config.toml
n_layer = 12
d_expert = 128
normalize_top_k = false
routed_scale = 1.0
balance_bias = true
norm_eps = 1e-05
tie_embeddings = false
init_std_o = 0.00391
warmup_steps = 267
schedule = "cos"
doc_mask = true
Below are experts of layer 9 (counted from 0) of a mixture-of-experts language model. Rows are named router (the router's row for the expert), up (a neuron's input weights, with its number), down (a neuron's output weights, with its number) and show model dimensions 0-191. Each number is 128 + 32 x the weight over its row's rms, rounded and kept within 0 to 255. Numbers have three digits each.
Before each expert's rows: a language model's description of what the expert responds to; "gets" lists some tokens that make up at least twice as much of what it gets as of all text. This comes from a sample of Wikipedia text that the model never trained on. Tokens count by the router's weight.

# expert 0
Leading digits of years and numbers in tables, lifespans and dates, such as 1 in 1716, 2014, 21.
gets: "1", "2", " | ", ", ", "3", "6"
router:108138158136157150176122090160131180129120115132124154113091164128163198077137135100156118084139086084172209073125163174095145183110118147112117072091143124098118114153181149160130164081092134068107160084115159148115103136198076149094098138140167130097101175142190139128082072161143090088142105069122134148101140125119106130096159070091113079110133120182093057089169132139183178104154179119131096107163151089124148158082194110141105070116159150165134133122076111059081117155145149112080093131125122114130079116109089150105155122137074142182115105142139139149132089152126092148
up11:129106121102125138132105129157128177160082165092121100056164107121138143087164173128113077147122101165154130099135104095087222119096101160119153139114155121129051137168117088152116103098125127131198158077145151146157187150171081085124126146170093154180151153083156130157153088134121124084162151061106117082129108058112079130094168129138137151142120097133127125089103102161139157180131111068170145155133200175159121157128114142152129111143172126078179148127093040082098145071179130135134131124136105079153117193081075103119138066155128151173172140164134128126133082103133099155
down11:115160130084144049101179102098155117124127092156087138088160119150103086049159137127121108084156183089092162136070145104156074175105161115181147066121119067089121150118159130100150073115155084108179188123174187152126081153126167109133132151074117185128137116150084125109134180116146089100130138148134231119133104146121103100083116081118118136134148138138151136153076211100131142107140124133109128083170164134142122160135112182100098125163095097170157125122128144110164119141105159126084137103115115158098174094114116136131187150119104157180190143177116201124115087174163091106
up12:156156149129111151134160123115150069123091136135132113160109144124142152120156153109132137120083120110121137071227133119163101115066078153168162112145057154141157120131087171130130134115145101160112177068145088079136075111161165114100118116148111167115134119117089099148117133157112187074176156155092088122161146074150098148130122118077110107105093112110117096150164084128187148144110133118116110163150136164098120110149098127076146191094121159071128123139211119126190090134092160075140113072127126159159015164074165159119157122110127160178127139132131096134080080173172216125
down12:146146151128135107047156132104173138128151088192109171149104104125112108116116151101056098196064101083126121073166100068079149218170188171143163096101176091088170072068159096117065142189140138156059170137109132128116093110113131172073186104172166121137097085128103092097154127133111153063121168141116143146172135103133143157157124140174156118132166162089128128121101167093178164143124115111125147141107102115125153173193149189108084134165187176134134071129122083151131155134141102116113123122091183114127121087134138116169153114134144119132099099137167113108136138151128122100
up13:111147081124067130139093127147136111159168087121134142167110103088122146157132153078119089182110151161164095120115120121053149179126132100152086145132173172110196130156126115187165145166106142174110138134112129059078181126092067109128118129134092111114096136118169048114124183180145133141158108142201148168109151091131121139178087095099154136130147093107101150074078064075120185142109076178141161102103114108126124160129158127134160138140165102086142109114106170123176166111050125140165130115137173097126097152130117052111070071133104137200156148191082124134125127153160135145
down13:083082148108163120032114134104148149144071101204124109127123140109177120140163165126133185150116131147136118083110087165085087111122155131128188146112164121171144145166113145091159136146044141075146140132125163172114096107131069159149098135109124153140104055162106096192163168095061128110124127128149146150168147130136100128121141116116086189159098113133190157108174095044134176124145145161118071153138103131130105140131143124144134127131092147145163090074101154090101122139126119153160128136206136082090093136071113130182153174141103215087080128138099108115065144158113165165
up14:104132166084106125130079113138132109189133142139148180164129150138128128155098140032184097127139128198190152162135172138154148141127161116146137150143120147126113172158152129103145164103107159132069139114118152129105122124178119160143087144114120155134096140057127039106121164104216116106135121121105171142154112108118119115153142087133161069122182108120117117111096102150146090177099095092117165118140060125168148126142135129158087136184006125108105150122068103077131145105113132096125114086096129132143235141197127096133120150074101119123133066128116077154125155103101073098
down14:130162090164152106155098136137141143173189149115090088157136107170112147087138113135140128144082079117152149102092153106110143148170114103144131170113117185094156191125157145179050099176127163109126061090132113100144161139137192144112136151103112092099137064163113169152124112202124142129129110124095135089141150168161089121070124112189159067139118217167109214135161148122097090132168071082093168072080158090113102121154157162094133109161057121122107144099127133123101047125102131168132105127087124088149100108148136143143134099087143082087171125161127134160108164137102189145
up15:139147134074127112138132118145098133128161137107176133108105145111082128165149162122080082185108082114142113103150130105108144124086140130145111126158179144106143099134087093100160099116137137108132150141155137139094122166129047112112184124252113165150132102117136039175132132149051202102193096118086154148127094084086122137153096106035139090150094075128202160152149160154133072106112087164124116185146148124072087109119175129106131087145109154155102137174121140181146146090100087154153110128135140126138121171145129090147153147162125148133146140152148103104214122156071090084
down15:134171140097186126088205069147076118099161075102189156152156151143133117209114154141101110173139104092102116185139079060143167091174112118162134147145152121092121104141149166166155146165144131111127113171122121182066167122104130072141128107158130120140124087154130121127086095136074164146094140121149066139227105119128135154158091176135106130126065159119104140103148062156188099139115118132170175190127112122140108140164119107110119093072108157118088145137131133169077117130097132157136122072127132099179126146124110143107153135084055072124152080111113125081186107079113104079
up16:079092118182099143113099169107119119121152149088169172124124104136118127106116131062122119165137116135161127159131162202117156168164100123180076143183181129074151162165136138162117119134153162127111100158192124098178068124091104106095090135123125101128160163129134117119107104142116129074150149105177115179118114120150085113077155141105078106159139131092141133081140110202089103164095183134127113124121156148097156152137175157047156086154079134144112119149106157111139136028089114154095182180137149087154147144178125092172113131064107037114101174115205111109113174101141110119
down16:147127143150137177081097161120111142139190145119159099097082094149060138148158039128091127105121160171130093141136140079198162124101149110119170157116138067140095114155093158103150132136116144100149106069150101120084152119147102103069138185162153135179111082153111139165150112167145109150095117142170142153144104210117078105106134135096056125139194131131136135153112121205141113122091129121156132152129162087100131082156149098170111145113116072113203072192093182161112137136108108103110158127088159131135153139047074130164091158120100116079138111110098223141176109136134137131
up17:120082154129083111152066109107111125123162136109167069089130155133085126220117160074151130118111158101153179091125091132136130135171132141116081178141168171104138056171118107128145127154118137134130119130144127115134174145155098107152204081116102087106192119164144153104154114141103150125170168106083211094125133125133129077157152172080219093035107146141124123158146179117151102128191098136150155134146161148118108135129144101121146088185101131098158133158054085146080090115107134205129151113146100085128158208080091167124113098125124148140114088159112125096132119119124100076
down17:104117135176156076206116168179082106172110171116161088132077146172114149085142058132160136101059085134150122177101066113141143024128105104130137103150123152094096052128081133147144144132075190212145155139146126193153128121139088095096146120116105124173121164178075130067106113088086110132150130152157093170138100138134146138126122184103160132102122186158113132134101172076161151160112175161161115137099131170128151108082175085124117115100121123121082140114118088150206103140111146081113172115146136081094159157141160087093163148105127090135131143114151111128141111151128111173
up18:141105121106105148125139092139135089085118195089171118144173154050124105126122143072101046176106160122134144145128116174100101116019110140181127147139142195109144164146157143141191154136150124079154151119126098108152119142127144112055160128108094119162151143138140097196091175118073160114153159185102082154085119153091108149145172134096112154128130127138173161070141086161114192138141128053140148142111158144108148130160140112143100100079204137118086108118146119094131150039121138122133126122144127105134123126092073192157120057104149125159163150150154062072155143152124148125
down18:146127088111085160104175120116157124085153032200150146145116119070101110161105111088143117172105086087181181112142111101068090143126148146121107116075130131146162147163104132105120103193102099129153113085111161117110134107086123102098164122116127062176085108132105146152191112078140148187132057180160214114101155126166185121110159115114124102144145114087158122156087117142126163120104201103146127184096110083187128103159133113111120168195151194110152091145166152066130129152112098108084155112154131116082114115178137092134127104122126162159135094121134146122141081170176137186

# expert 7
Function words linking phrases in prose, such as of, in the, by the, his, their, commas before the.
gets: " of", " in", " to", " the", " of the", " The"
router:136176088088122139080125118137142142149130129185157200244145070079138078130111186152103169188098162099173112101124123108163146067107194106132123133094137172127105150145120121052135155139093149054137144108131131140124097096120119113100095162113138134094128109140099105161137194140140139071127162128178112133163058137135114147165161127152138093103172112142123206131107139152132129091181121123119115160081182105172120110147126086097162111154105099119167116062165134118113143088125138100167094111114150136105133106167156152139106081097178213097088123077162111063150124116130172161
up11:182107170118060159117108138115110121188171161133131110150131126132149093079154155119099140127129082179142184104137165194113119135184125128111154167127139188092152125121153126158083118099128135144108151061132065110096167116122111025139153105107109128077162137063190119145120117104141088109145122054138098177141141157125177101085117098155119103103092155122125155090143151156186118136121135103107126214105150184167129092097167129129130068171122129191062108108175090114139137125069115163181105148125182118120104121168127127140176149047071191126147154105156134116149129135155134110
down11:101117136129132087160168120157107104120098122149088131174177143145171080109078123137116111148179114163137150184144081114072114146085155103126082120100176094083128162138118158095130221107116127159177183156110197098119152128155128157107162136107162110156120145076124093126098121073120066148126181164151091142162181106097131139096147123125127113104115159147139096157130163120205072155141077147145158125125076116158170117138091176126135131127133167071157107142096164105061079068077143177084109107112049156195136167119156126123161156149154062144128145114138123039120117113156130096
up12:124114152113155117169061168094149100167112131148129112123175121138099168139133099132124138138090151113117108110173105073055131096145167124117094117142118098209167095126132150092081153090098186076111102206092106138151115151156112115142082081172092180118177115180144097184141111084098138093180115135144109154122114137093118148104092130133151110083131166138132179117139142157172109129176099137178128165145137159078123100150196140162143108191138099078186155100149132129059128185118130161198079152088132107171099123123108109120165163097066103087083122173088119103150110185172092083
down12:122127174134131128082122198125127100113122176121151144157140173180123189102168069112080119101119118129073149102141146135189076156183128156096109122097122128084152096086129123094071168201112141180097163142097117123122153125160108141104064121131165152110149121123119144160159117169155099139112134142175133215144148104124130144126171090142103090072139146140101095100105082114090154134117147105096118039188092098119178171123189119095133196085112139156080108159099146147120158133162062185107135179127118155172160138104082066076133098106125137114128164069118126140146123172057138148
up13:163149130150049156135143114105135137143184055174075100142135147108119089127134146123109145128109048138122108080091122083183124093097087180134160091135140123089129181114111173146100142132144174143098110124117075083033129154102110128123132111123176132185100135083134078196171071135162160138165135097125164173102066181187138121171136154148192113118139128181086112128115164153125110176114183080115085115117136141109143150163108123176099089094161104110128125138065115110096149116132161144168174169053135116144079141089062133131080167130136148141157147143122112106121079101169145125
down13:138126130135124128113068100096091152146084116133151182102115097145162133130095142111126137097131088156140146141184118138111134104117150167097112126157181145097108168106216132146164127111115090134092108188118152043180129127122096158119094101113155147148106111157073073109161116052146107128127137209111084134026090187127101113101134109125109216174150194159098171144176147080131085095170105098118119205087110099068102120189120098136165160136096163141116116072120124123113152105141128145155157093145102123129183112179129169135210143114142079140085131140132124150109114122135109159
up14:158159106124100062145150146137109070148157194126118107118119098114099067097121154086169202163087140140111145149110123144086101089182148155150136097166156224137063149139150103125111069145146133087175132149143115131137054074129072128108086160101131136119113134090119114141142181137177166127110117121109090111109133089135154153122084111116162132134144158175185156073045095111149162121146088084117120119130081119109136133255129149123131150147155079089148118152128120152146111114118153122144089142112125154097192124157110113138128071087132203155160153154119126159123205133166110090
down14:091157148152141120207092101161136123131053101119092115098112136135126141114113095151198050093146155173156159161128099112101103130137143127101105136113174143099123116149119168143149169118107111130075171090066145086161147145175187183146108138141145101139115160109092086162157055132145088156157143193072167128208124077090154159115108108147145133123120069088150105081105157127178135188132131134111119152148070106109134079097119135147125108101168117146123123103092204118127128098166160134095117115106053151204141135132099113144178171165130088136132109058128108150114136070193162153
up15:127177108113100044146108159101133159137105172078125132150135147128113042101057137102133171072044057094135085120157168135117122095140165081116138186145080117144156134127151167101111141115114176194182129204180122127115177104112139116134170147144112163112128114107127121082137137132146161111163147135070119158084090130104149166095110086137103122130159077074077124133121123081150165135154097160137184114153105206119117137067087105116152183164108078128172136146119143123087111151137133124153131101106081194155133132125091137148114185169145142082095144101161150112183171086170129116
down15:113125063106133158158156134169090160117145144142157127103078110080167160099144056069117131147072104142154131137101129126082168115107131154146174124084155065121097126127087120130139103127101199116045163103132109147164103121162096137080160153117158125094128156173078130134130162158174168116132102143211112101180163140176121161187134171067137103152137114107123066137075128175133124092106123152132139061100142094162136134124105107171162160114142139100102156147084127250195107129067121117136108157117176106110149167117154150115118099144123068191132100095145105158135082119135117094
up16:143112097087031071117084124152056112107126112150069161171126124052158157121112149089161096125143089130093191134130128076124156077150175145135135109124123130127114102128120077141098151156125161068140174079141164109118137153137093145100100135192078135111100143121057121141174144089148152055144146137085115111116170140134128101139134122116171115166182116136130150159137163161140121112164103162112124143177078116088144114140136208115151121116147146238107149181088116133188101106106150159099110127150155152116150170121133086117118144087129125195158109125097088089227164144157144132
down16:103157161142126154125124075124124128126121113092133145099093126099150160069095117118135125117135148123137089163127115090163124207134055166170169155090088158122098117149135134129152181136172106132151159090175121156192187185122164158160166123106132160127133137182154124143108118155100102171113166085103140105145129112150148125187164147134115152114168124137118196106111125087079123129096098137076155129041160161109119056124102169141107068158094125143160126076149064125167143057114144087126108145113146132121164107157117109123114099100187190084104130152183193036087097089104144059
up17:164137116113162099162118155075079160148138148165109137125107130162142164147166158093119152224133162107080179114129141092146091110132081110156158099145115119178116138171104144126070112168128165062133136133114070129158109154190153089145159171082165170125103162096149074178078112138163151096165130123163129163119136155133179129081107099102121123140169125195102123094095103111093090133081111084111126107095145105121122118169078090182131155102115125071066131133106115108208097083197098096102101132081117102145095156112101140147092168112144180120090084173182132076205126093133123140
down17:142189154100100130191187090136124094124113163163121109151091115130086109169164030128118118162151120160146136132119097170106192135121146123147119116113154170102157134153162110091112126138108071128170118103123153153063145132111135137125131160106165146123098112138100124156149099099109145144085121163144088177109159084155061074169102159126134155105161164087183107122082171100140135203164105128172091152123108104093159169154135142080085055157083108136118203123106154049040189145122113104118130160148142163157135142148119150160109156117115093111157077156092091164096140150167096048
up18:101147205145129093186060142152102105166097142127168180129136134097144181134102168181113114163011113117117136123141063073138097096143113084165145125160120090151102118130096159119096116101156149115090160145151138131176092086185148118118092151105114160204086151161127090129091131167170123067137123097140167132075074168073109120168079142115101152189113148140149130145141158103090132123086138140145114167150110154121104134073150110120165113152092070068190159108148105090135146073105172106203134171102116136179141097111101105126127130143153166144138138122158095090157067117142099104
down18:176122110113135081122121153130144120109091098118139136100160167123153180178160109106104095081109094132124148116148163116080124138142141108078091190098175139050096106129131098231129107194142126176123132112087094134164148126077109097163152086097163145095202119116146176120136173156145084161161177178149131139109234099136156173172120125120093084127106122088101165163113165099201106121107117117107121101113125117162137120086149117127144119111141152145121112114185142143154103147139094151154079071145081135089118123085155085073121108110055165089101129108115051165122160165161181125

# expert 2
Pipes, line breaks, dashes and digits in tables and stat lists, plus byte pieces of Tamil, Thai, Cyrillic or Chinese script.
gets: " |", "\n", " | ", "–", "0", ")"
router:100125151143190105161182153165139145101098076133116106174107077163121115136164081126094164090110110128131127108099136192107116173150056111140127118128137069156152143083188112133143117156066122155165121055155130126109141177138166116085087102070098115114105102149123189071124080147160137172117104142095112147174190138155097166097078144116109165115092170116120156078166130099104152064159147157077161075146096090170112169118080130097135176115099070120118135115155139123156144089179102153149168061114160184093136146092123149130132135177097162105184079136085147110128082095126157171
up11:112083075122123086199141146059168114119162139094155124130103111111086131100109133089149132128055166128141138135099136162118127099156147102189119105122127161159157038127163111087178146155148161115161130097095086086149112069133109115113160191094098209147136098139113148179066195161041098121180097038110107114161124123124144147178077108121160178101112086146164093111105111176094164162107157147117119157118140122088102071121133116177120143112108119122131136091148137144152121056150117102140166110131164118129163162100124151205128090147149188135115160150143151101170104173140106135
down11:118131136143153105064122093110120132136130162081112126185134145163177111094147144092194155082126130090112110142113120138131110161057095132157083194167070116143154137161109160103091213085123083116138166112144196170112184164122081134088101189112145133146143148133090073167182112132112109062149096168098126117141104122135088215156162129179152109140104135137137110151143101152154119029080120126099092143120123128094116114134079117155146155158090151154169133103162162134118120092134173112076070119170091118119096161153109166105198086100109175157160117179150101145097160161124134089
up12:132152107131140100179103096067145128108110183074148201150111098158102091099112162115117147140067143155166073145129106121169101111103143089154142062084105153049189132154164134167143144063104189098113101098155070087101150141161157164128122127151105144171157109188118121157153107175157121165175132114200097165133075032068091140104109112085127144068166170119120186159153120169149143127098087116119145117146127095107142127128170126098130108139125115139116163107120056130111102096125133163115141153089143120158128174123036139115117108112105149147122103210143113176155109103130147145
down12:168131124120095158230136106102109157114123111122108125144132126148069105115111163129136168141078143129126128123129139146123101138136128121168106124123093147074194152132142176143139127113136113082101146119115100121065199143143098145142145116147128131105144128110171127096093104134146133157132155112123069123091115155151092129147093111135140129151119140149088080151134144130139108137116134129121120156108165172082126255185140115153141167136139083118122096141129094097131129104133189131115177124113112098121078112125102112106137118148129097176128152139143105255114130000154160137
up13:179133111127100125173129096113191065123104145186125126107105084131090094104097177074099137143096113209183129155114122113120145092125117083154145159082140162144184107082115112136189187165102134107123125111173070143175158150209111092140099128133122157117154139135113155156188122118130133126167104141139097150184117056098145152173097118107178155114163103098112130159134154130128104116075179210111138133137139148129139074059122088131184147094107112147151154143100179097098128077093072084131163116136105127161178188098144067163072100109117109115178060136130115128131102154156139114
down13:143121191079129050141115150076137117099110054128159154142152133111125117056194196143132111141158158179145156061150096076095139124105159173104170124113065089125136129083142125159138145082092132128102085098136123114141106128126132160153153157168122103147183160043154060154157099139125076174142159167121161122143095132091154072112168073125134076139147127153116127124132119133192109146107187143180164101169128154103083102135126142158125090110145104156139173166116117122104119142137110041135100141150131065100133089100114144120122114129180200145116160126101105203178100112121126176
up14:104194179064103094153072100168126140144154125103149168093145144157117140187110140130121151155124084119089121144157165122149026119102138113121131088133132161134148048208136189145173126153152113112101129105098097136158168114100055072131120121115121152128188139152150130123171168119187163122169087055089125182094155118148134098115095079086130158113124121122161098179124101109109158095085126109118182148098154127101122132115087092161171111146139105100121193120120106105099144142113165151120124135108050106172104160153123093117172106084142054095148131109162178093201119101112117086
down14:128149132127138165103097127144118164111107147146143124143126134146170116122171165080136138128083124124176171086140121105144108091122124109121112151117156153119142103083106098129155157125074153078077140100045148050102125114136144138128151151142125130138122140149043083159088191143162140068137064084138102084073123139155100175133095168133148155148149104151083165134141169180108177032122097132116095150170126156104132197079127158188143144167158163097072110125126100158079150141045143160143151121122114169064124104106144116150120127195149138119107118161232141101118121192079137110
up15:174129151108100136188101103141140103108152150145005147115140143118128068204117164086148108143029117129155157104115152075166108075111122092126138127106130199126104084137100096102175109098109174137149099120120075144110137156126103117145138069111078104137123114161117121137068136077150140119152113168120105128141155134117134112095097148155226127095120106152179142109147079205127114158116167142089132152167149124148116132087153124144086112179159142127162106174104149124107105077147107092153141135126109118106178188074107116190123122124121148165130089236115145168123138169171100125
down15:125164115049144071149124119182140129140155121091112162134102145169194167207130146148102114158098123114086097124138122090112165130174181107136149124148107107116185117148146147080178113174184143116080074194104105150112099068105147086091108184068156171106061088088106178139160091152126137157119170112123148158204100128110123111098148147126107147061076104111126120093138072162094152167166232120129086108153157145131148097117126119093098124120109129113124113133107186122115122165201111125185140072135120150133092158148143076110120124151102179119080069121141149132146129142137112122
up16:176136152106055146155117074106135129181121148152129118151155156160065110161105141145133109174131114120167133110143210146127097072149096134167172111145112125083204158168108156103118029113181177161116108134067094110119146190124131118161129119144143169160164122117140152153081112133165129088177093138134083141112154129128127101118126106137140145094094101163118180167161097140146119134196139097154116108095129133136178101131068099126113178119147192060097175131111087158095154116080121109178141122092173048116138062130122190119135168091131125104149120154081057117116118115121183089
down16:118142099128120110142145169164145075115116148119204092131141166119160129172130170119097149129125117093061154135142106114106170135141125123138090105105193125132136069141093096151084156162089100147127167091098217135099149119155184117131131100123129184101112103112156124122149130101123208093129092152116115173173150075076141174118097120069138119100151126087182119176126178133112138140182123109157158125113194113139132082203124139104173146114051165137125123100151178108112101109129131131101167134038085103177162126166151102099186102147127017126143115141158111084106063150115133112
up17:106153106157137104130103127076200090133159232140109116161222141144167114109103166129112085103162126119155062127111105186095106117127176086109148107079147161146058175131145028134148149080105242188149084101084100137203119093119079156180128136158106155113187100117158070173114142114141104125145094163136116155114146087068127142101098098115103140125137137093134168156143073172151145152133132133141145142132138114150123131070154139137143108128134114150154142164118131100111082121103091134134117160113162125123110160116100080207118152119166087156142078135141127148096153118118142120
down17:150161161143145150112125099091106131126134102131118119142143080157065134131163104150097096115166171126143113134186124135154098133156139120106151151146130140119115161122117091098077138161178103085080155111126122205108207143102166056133114167092083084163100145071200156116136124154123162168163136129114144079106132100115076196150064138168157129157131173165113141101105080122117080111117074144089081207129149142143204141172128155137124129196080098123170095132172122113090144137114055126167177086175115091145130167134132084162171072072177133116139120106090126181113138096109147095
up18:144115173122163000159090152125112074057086214108147137164144076107138083137127114145127174150161097105117172176136126143158141040111066078124170131113165126131161097125108108132104111057162102141074141113155121092135046099143141127132159138100060181129113145125074165156110150102098141101207132138114112125111097097163140124061120110127125131163179157146160142103059147109125113134140133198077152135118178148174133123114137148101122154150157135076119144127148146136123109118153153144162124127138171152142083149125088122131162097124157111098120173121165163143177131095139080170
down18:120236180064125143099138116163126114172157117142131153134136114206148182129096112108101132084172114118101094110076094148158164111163168129129151100139073144158093154181160127128128159097128161085202108087136147073180104145090120094169110149167172098156089143114133105122105119154148080122119138133148129111136102156122106101110118081135156107109131174076114096137109103123084044132130179119151153143139069097211156066116152120128113084078084099126112152146160112166116157085166089187106178074154137145124181116063086165105125140102129113130143140125093192156096094096133167136

# expert 4
Sentence-ending periods, often fused with a preceding piece (s., )., "), and single capitals in abbreviations and model codes like U.S., VG20DET.
gets: ".", " C", ").", "C", "s.", "R"
router:165153107092120111200064113129081122150075170119121101064162150179151132082163163150127107118116109105088100090075088065093103137176147173176167138096079131096173120100116105103073165140111115169093178161125113137130146136083134113123140127102084084131132126120129123111164136129176109172091168139203101140139106136128143065188150137122159084157092118167144128116109119074133087193126154105146088155170075176080164162168095160090141113164127148197126107166119080151139144140112140172127152095119085061199113146077107059133115110063116149118117162122131154167140142169127122141
up0:179130109168124169130154114118085093131134120143103120105109118088092107168170092139155115139200088095086115122165097106139051147091143158209133098131140178070093095137051136105104121136138103162051157095098119005158133110105149137176125117156144151179137205176085186143134133129121092133141166105121140093114135162108167106092130124126095135187109134134102152132118154188125187138133102111100127157157123069122148147137127107114096203106168117086112114153120094097128111168145128070129136111145160095199119119130160098178135116154193160110082154112194137147139154104163121126
down0:163126213154131087058110160128148130128119102155091080079113115124096131115095161107188170107138125100109105134097133028150092142108101130130168100157118129146201156072154139132108137068167135195145134121140178180065143098124140172135134134106155174163119124141151096151077102147138127107050156131160152173078123095146166037140148161073143096110150079152181136145161118104178071084102147144099144134158142140138113136098149161193105113151166120164083187110168104128122106113111158130079169167178129100143147109090138127078111096129109141103134142185139113096122117123107093073
up1:171141097119185089106071141160129120141163141156133142131167089120101166163107143084124070158115121175157116094155215075090187135109154205158079128152112143094099084076150149154191136146149126087144129184096084124141100141079066118095168121131105136119130088065109103119137106124085120136112097069129129119164169153083167103076081176109061135132082128091082080131123145162178189205145081172101170146170145111142115152095131151150152098179088139118157112114168181140128138083130139117109142118104128120126167196174119125176113168146140127142141112139154159141084121099099101151
down1:146141121125109154065115160158105161111189177087108115064116118121140174122128155126090074170121145133081100121098087126116115126107117113086156165161137133148173132139115143113151162128183085128107097143109131132124176135111173138141162158095080145165088108122174130106094119138153098143135101109144149167168133056152172150189106153095090147095111109158121126079169146086014112078134092162112153084146139131092098130075128227094176120083159141165112125097107136148113177103150074157156091124136165181142135114118120082139073121184096114093070089163138158062184174169152154110
up2:195164139115106144100154110114140140089099139184161114109143124117133177145082101066121098150172128155133106055140146169134176128126196126131127180097137134131102097135151141106090183113126153136104157145193119143153138171113123133131158097124118129051161101157141084081153126167152091142134100122157125116110161144081195146156084153141085105134124127179117123157114125188079101181118093107107142156151113121165141169083117148113144148102060110106155123078129093108123080118106046133155216129092047121136152193103032088137129168104155084154143142176143092114159184083128101108
down2:100201127125065208135067160107130143181173124094144058111125137113121229144054120071139074093101155102114089124157107196137137063112142085112138177179158152141090146131117097151144105157126176111105125111167129124175128140101147132177122170121109092156096145118111183186131109057113103067149110114090161134115135121121153089153062138125170144130187098126103139144115116117090133107152103137115118107138179147136150170113168142175106140137159128152117125125113169116160147147111135099185142120118139129122073116156065032115140103169143160146130091178109153098167126127086145075
up3:115095130238090123134151144121127109188158144074118124120117114138115115089134117136124118117137174155219137120163129096159114118168165140085118114104119140136110104129118103130078175145108066139088170118166121116145078063155140171149096173112103135121109198153122151181156135112069109114183169167123147129111141118145094125116166148214118106094115082049148148134123092119178109104114142178165121157195131159059124102121117105171105183116084095096117130136114082119114105152089126121126153092177143112172113123077111123152137070111158151235086094125185098109151137074142137131
down3:145172140127117155137136167143118079100099108146122090106142144090092110135073158152100107102106141183131108166115153133109079151121123099144096173136102182118124134154147130106106121184085127190128084120149199082102154097089196115161149124134149152156090154120100114183178139111109121105126127144053157177183124129163096124209122169105099081158133146016091167123129138099107148136110107132139113153162114104108105068157150179168106134133147116104135163137127179103145092115091083094121131165159168077095163105147125151111158120159138147122090143102128133042165111156093237057
up4:153142113122134135178091115067152173119181092154059143109124126106072115063138074169178103102101129126076118095107134124134156147164081115124126103175090178126159196124131129160159084143187207136061121200114136082134126094150152114128108162107100159108140194132125099133134115094143133107143127150128101099103144091154161068130102152211147170132107172128129143080060111071057171203098164070107106157123113150117099120140152103146103116117146117141125142118170165125125121071080138127160165143107098092134161114107145202090094145082131154139157171167107141130127136084183140130
down4:150076067082196137088129154165120144142095061140137156128109161132167169160087148138152082168126149125149204106040133113171108159112121101074060129150123115186146152160105133183114159112112113201104095156145104166152111126121148108109134096168108121116105082095142148193135142171097140140088158102168080079103169121142136130199097138134178137124138111087159104157089068112127185114111093128161143153154092149118134114106140122124091191056123101146123097157106126131120144159144094148124113185148109161101120194108105109109138060091117099161123094111128132089142094123192086201
up5:107158116098115132153115112052129157101149157157130109116156179148187120177064152157114100146108124163104131121197142137122077076114167107159151161139142082155140113118150161123155164074105175139149086176148091119161104138114131176196151046172111132081167111105090117121115103167131136146114167115144126109135096102110173109080151144090173133117126114154112103193147129130126087193083161122154134060151088131093061108123150154140071106098174148162089139148143090136141103164075105126139186138117117099120102121180131083101084126172119104081162196144168085139138214158080075125
down5:122103073087101178056125094067125147132134135119140077174110172094121158112113117188076165078166149107142062113173172113134138169074143113134080176109085129103135149165116098185127116140120107130120136092118113164188112137089074109129147089119103084135153082078124187157188160103142126234158118134150140081131121109131106133159119127169114092121151148110149142138174129183156157150098096103117118134160148141053160134131126164086128150151134082150121149133190157167137156170142125104108080102186117128096105121114059142180156102137135180135143088075171118164097055170144133154
up6:155074094084137103145152117123151129159167171089103145119117121086102053088075152112170080121083113158104172104158139147113134118101129131126125101147147105109140100111127174132125137099149098113085135083146081190086089130109081205178114114139081110126128151076089078111138107188138147130136183107096134099153104158117106091091192073062190065131171088181137102150066177118170108140129146157123147146139159200065127125082141150187109138115132170150095122123090114123130169108124142152131144116117096100135125189127127139122132135172115135147201180122208073159084175118136092125
down6:145213099121135161204106121131099142107153102100121047105121118115139162107171126118112130117164121091185098087136133144085093115099107166134150150137044122090143119191130073123048163208100088090128102108077118099181155129099104122125106123122160098123125062118168218149099127128107138075174169105107135155088099099139110156154119078193098117154132138140028175073110139152083107140109099104129110111162156118154176129112121138086116154123133126193167157147132133152126142094133080168142105120157132141135107132110110110171124145176162121170112146127140164104188098175106157082
up7:208091145089123154073131132160119187138079126084144110120083138072140167148166117191155112166136102148122094124179158137180073124135155163125136175153138125116068145109119124100128116077093189155117139134151175093148138071094079113113145098176065120175135111050122114197154161146123144132134141116140153107134133100167150105123145141032100126216126110077137145196159095104131068111126145149138140198119104127136131101133135144116069139078174126111121146130162098143114144103184083122083133140156118101123150188136070132148109173118143128096148170081132071090131146142173171123
down7:126170188142145111086121133129159138096104134109094061082144177137183149122117162160136101105119159098109163069127103125109133122153133143119152101111093097109146084134104170094200148131163149136114116098110159160135141180104120078124146156072130175149134141148140147086170122162166055190084086099137167124084116169132137114095098183087125110065118135167129129105097209124113122125182097127104145108186141120146192143099111170098160163144142144132098086104136147077142130121073164161111104120134134070125157090104037118172100123141158163135157222173126105073097094113198141169